Experts of a small language model.
Size: 10 layers, width 128, vocabulary 2048, 6.12M parameters.
Experts: 24 experts in each of 8 layers, 64 SwiGLU neurons an expert, 4 picks a token, a softmax router, a shared expert of 64 neurons.
Training: a variant of Muon for the experts, 218M tokens, 7423 steps.
Below are experts of layer 6 (counted from 0) of a mixture-of-experts language model. Rows are named router (the router's row for the expert) and show model dimensions 0-127. Each number is 500 + 25 x the weight over its row's rms, rounded and kept within 0 to 999. Numbers have three digits each.
Before each expert's rows: a language model's description of what the expert responds to. This comes from a sample of Wikipedia text that the model never trained on.

# expert 14
Description: Single digits in numbers, coordinates, years and tables, plus past-tense ed and ing endings, as in recorded, reserved.
router:490474531486457473538491479530529525498495504546499493502478484431496467515496536502467518484480525508476459482462483495509471490476463513458489548512500469505511513504492487513423543520511507508491448544512556511521512524530522529495498498493480487494487487525494475475521515472470513464531525519472543473523500562490511490487503481524537508494513489470508506462529521484514520506492

# expert 16
Description: Function words such as which, that, who, all, may, only, often a relative pronoun after a noun.
router:539512502466511467495497514505502477526491462483516518496505521482477494525467542558439451485493481508498538495497576531487493560482478523518469459494499503514491524479495485506528505477494502457473502481500498479478522530509473490534472517511519505537492482509501510448492482513483475523481529507491521479492508515509500548533473525520480497527493441552518506497466471506534523530545

# expert 0
Description: Word-internal pieces after an initial consonant, especially it in cites, citizens, Universitatea, plus con/cons/cont word starts.
router:493529519489510523514542507504505461511503519470520512493500496527499516483484545482479508496513462542489514489524484487511484491489524481488483512504548483520468505536510477512490537489548468489548512513535495523531507531513518538441536443502535481502483458496498524482500533460478524474535518534478484516516505534519465487495526461465499511510554517460535505529511473552489451526482

# expert 23
Description: Final noun pieces such as ment, ction, ity, les, ant, ial completing words like artic-les, inf-ant-ry, and nouns film, season.
router:498471503493502548525532498496502483460500521490507520535477477479492512485510496529510456522479533509506512520462552515507539505509508466504508507497504490478502528483476517488493520534485511467527505449523513505484494533486507473488432518487520532476489527492517524467532514494523486489516483541477536470586513491488509500516480485474545430488517514526463494441517468469520497518535

# expert 8
Description: Opening parentheses before dates or notes, like (19 and (born, and u or at pieces inside words such as lifeguard, refugees, duty.
router:509505448524504509528535499531481509510474468482479536493537541494506471470490436500493477531545493520524537510499455511574475472502468538504511484494508520543513474507502510480519522477514552522501513503480471468563453476498522521507497479478478515448484490485504478488507517485472495488474461511529527495531513513506483473482502547478468535513522492497519501513473508501474480540507

# expert 4
Description: Middle or closing pieces of common English words like unrounded, framework, checkout, step, plus whole words him, new, them, film.
router:467534494519470458475489489496505517510541545487519480481488512464518529513508491487527455500453503495488517521530497461494527491482509493481477500534442451483495489509475474514511484511531490483498493459474521563479473514523517484476445530490566477504460508479513562468528501523529505476475508481475519514513476486504479496494486506518471495505493553540502554525507531517512502503527

# expert 7
Description: Space tokens and byte pieces in non-Latin script (Hangul, Arabic, Cyrillic, Japanese), usually after a colon, as in Hangul: 김.
router:504482502526464526465467480515482505492523464525534510537534508488511498492500513490498482489496501474481509496537529479482528512525453490490505456481529473533533518506526506464498480506536488502470500500502457490426510537513512530522484523485485500512525556540501506506471460541494485540451476541543532489454508489522534503526473515500477504534469458516497523490488524484524559486502

# expert 18
Description: The article the and a, plus mid-word pieces like ict, im, reat, as in ultimately, prediction, similar, modern.
router:534473521488470472482517503511498553506481517496506503503512513462499509465499466507511558488510467507506491477507491514504466536506463510554517511503498498460522488468491506491501513497457473483494512476525503510494530567474459448536443480500515488469517497477525478466488434479475491492501504525544520483481492498532480510497506484505490490508513539545486507522507534486494431477439

# expert 19
Description: Table cell pipes, heading equals signs, colons, semicolons, list dashes, and the in tables, infoboxes and section headings.
router:447520484509481501498530507478530489493474525522487502504484496488468506518517484453523491542461509501479502460474524500541530503480493476486482515493477476461484504476503528487533531523466509454501528484447489509496491470531487543593524534481502482482511421528507482515532505543518496504533477490491489478478501510495480464526491492492490477533558495479476486493495514523459495500521

# expert 2
Description: Final vowel pieces of names and words like o, a, ia, is, as in Novello, Iowa, Jancо, plus starts pro, stud, serv.
router:475529507536494523489482528507505514495524523522488526436557490548510474511528533497491486506503523475550505537495522512486510500476497495516528516508495512483500483495474534525529516536471469443472485463531507477483522478476535516526507537505493502494541477485483495460518477491466447476472508517485504518467506512508510525496466470493516477463480504538492498489506528510594534516524

# expert 1
Description: Word pieces inside names and words such as Rw-and-a, Montene-gr-in, wh-olly, plus possessive pronouns his, her, their and the unit km.
router:482469552477485456515486487495511456498511500444499484504498516460494515533460492476469530456498481511497477474517497508506484511531567498478502483534460519495505456492452539482460495517471492526482536529528506492470485511447475521481531538492461502525517500492512536536476508470495505505466506489510521497486522473516486497495491510531469520519476493457544473527481531498473524444501

# expert 12
Description: Line breaks in lists and tables and capital-letter initials starting names after a newline or pipe, like B, R, M, S.
router:503520503486504502474471523460500494529516496540493508541513514526501507412481488510497503517514506460523495509512441499497494544561507501462502498563521486529514480483562481495545483486518542497505503503531522490468537453478496527511465487498508516486486562521530477511525464464485514531519508491519481506466482476497490489502500485469495525485498479522477479454523528476479493524482

# expert 17
Description: Commas and the function words and, of, in, as, with, for, at that join phrases in running prose and lists.
router:507473468507532520495521503493540523491455503509489524518535492439468519553492495455488481452483551477453450509519538509506509495483473526517476545511497489471499512481515491513520482515480521430501477492508477506517482496493506457540485485457493489456554509489494481532510501503520504479511498448517465485482514514513522481503476520490508538493520496493497443499558515464498515494510

# expert 6
Description: Pieces er, en, es inside surnames and words after a capital initial, such as Parker, Zeray, Zenit, Senior.
router:461517484468502509479490515463501469523504498480513492473512521539458537491478474500469461506522449494483521476520501514468471504561487552514535505450541482523504474507526522501507473498490504521460511486512512484510535494485504489473553531514491493498505464480471493496509485458531492505451457513483508527484536553506490486492485520487501547524526492476546465492484463500509461524454

# expert 11
Description: Single first letters of a new word after the, a or a space, such as b-udget, m-assacre, D-ensity, T-imișoara.
router:530480484498526474516529496508498503519513483478494506473428549491505488481525498510535486523515506519489513509495471495533518548483488493543533492476492516501512525500514491488480511487509516561531499516540476485539497482527465505433506464525475505553464494549488480513510511516470514474540531522497463512534484453491511504504534523505508465459456491486497530494512462526448464519487

# expert 21
Description: Linking verbs was, is, were, had, been after subjects like population or it, plus digits and month names in data.
router:499524518489494553485501484527534510552493508507494467545554520470517525546497501576515527501489508491465521515511514526537463478495478481496481496499505508477460514469513497521448479479522541518499517488469478466505482526527472491489465526492504503504468526528508494489464518477489496500520569494479502449484476506548464515519508484511531492498532477473468490519486473482539527479530

# expert 15
Description: Capital letters and pieces starting place and person names, often in tables, such as S-ahara, M-ississippi, D.C., opening quotes.
router:499527486498540512521465492482501479499520513498465522487470487536549499499477513495464499513533494481547512470555445467470539535530517510467512477526491519501496520494519536512525471495466511513532514494499515531504465470512485508471526498559470517518485481477542473503502504500513537490510486510457461512494504470452520510455552490469472525469470502496490479549475518472529520531486

# expert 3
Description: Short letter pieces right after a first letter or syllable, such as h-ur-ricane, Sp-ec-ies, B-ut, and word-starts like s, Ar, Br, res.
router:490478515498495487494516462486503526540536506500527546517543445487509470531491465524499500539488483463475491506472481502512489466483524512510533469489486499503441470497486503498495504537550519566498506540474550488565514498498513480477524483456474549528509521531479518518499501516542548507489490476518479517509489473486466511478522490523497526509477482508533510496495483465460543506507

# expert 5
Description: Suffixes ic, ian, al, ical, ish, ese and words like American, German, World, National, as in cho-ic-es, Egy-pt-ology.
router:534536563516476508497476515473478518513476482521504480480496485549527542494520561517569480523463493507449485437500485504486496490482513493558475477491505481487476498464457484485503483510524521467508507497465499503509454517515487465518477502495516516465528488445453469508500507536484522534490469510446535499476493462494513529517468525498485490493490499481504478477507505514505523502503

# expert 20
Description: First pieces of words after the, a, to, of, such as dire in director, he in hear, st, se, pro.
router:483494501502466497543486551520548478520504517537492512504508470482442499490487506492531520495497520536515514546528517498500505458509518477507488479494476566541471488532543490513507500522546495512541481480473458470461484479487527527504509495508498472510471536473510493529499474487492507468488474477536494501545475498498541501480512457498502504555483514518494475473491484561449481492461

# expert 10
Description: Consonant pieces l, k, g, j and un inside words and Slavic or foreign names, as in drunk, Surlica, ask, Al.
router:516521453515541519467487497462497514494475487559506522517487484509519506535532473459470504515502507518491517481511459501483488487487510519510494517482474487554546520573456510488533416526485525507543522502486495507522507465451517478500532523508491498529467510527543500534508551490471530514486514477524501485493476483516509512522488546510514507545465495506477482472504510494513526509489

# expert 22
Description: Function words to, the, a, an, into, of, especially to in year ranges like 1993 to 2002 and sentence-initial The.
router:533525509460499459504474537534515509494479489502516456462462492564458487482475469511511493470557456503477506503483515482447494467513545501475478466446544549483467508518481517476472534459501480475498493522471465523501486484486490465503529487505492528536477519495470483528455495526500515527495520474526466502483499471480537491516521495512537514469493532504514499521480495521493499487506

# expert 13
Description: Inner vowels and Latinate stems inside words, such as ad-e-quate, det-e-ction, cont-rib-ution, plus prefixes re, comm, estab, stit.
router:503488484569505510490504522469457536457516528507489461484508445557506505501522510492515533453527477457490510520517511491483498459492512515523501528517530514515493510514449482500528526467526453536521503551510504495467525524491500498496478505498501482498516526475502488470525513489559487527491495488526518527473469516540516473509507449464538515508498528545486491485481515507481436518491

# expert 9
Description: Periods and word endings fused with periods such as s., es., )., and word-initial h, l, sh, cl after a capital.
router:513503511518530517495485436529488487502537545497481491502512515482482492468468522513498507480478500542492531497491535533522512522488507536477539469524482487498511513448511472538524433444461471519439514514480533521526537490490513524524475484493483512495553505491497527539493511520540492532512485492491507472484497524473519513507546530494491488490472532523486522482450500491505540496545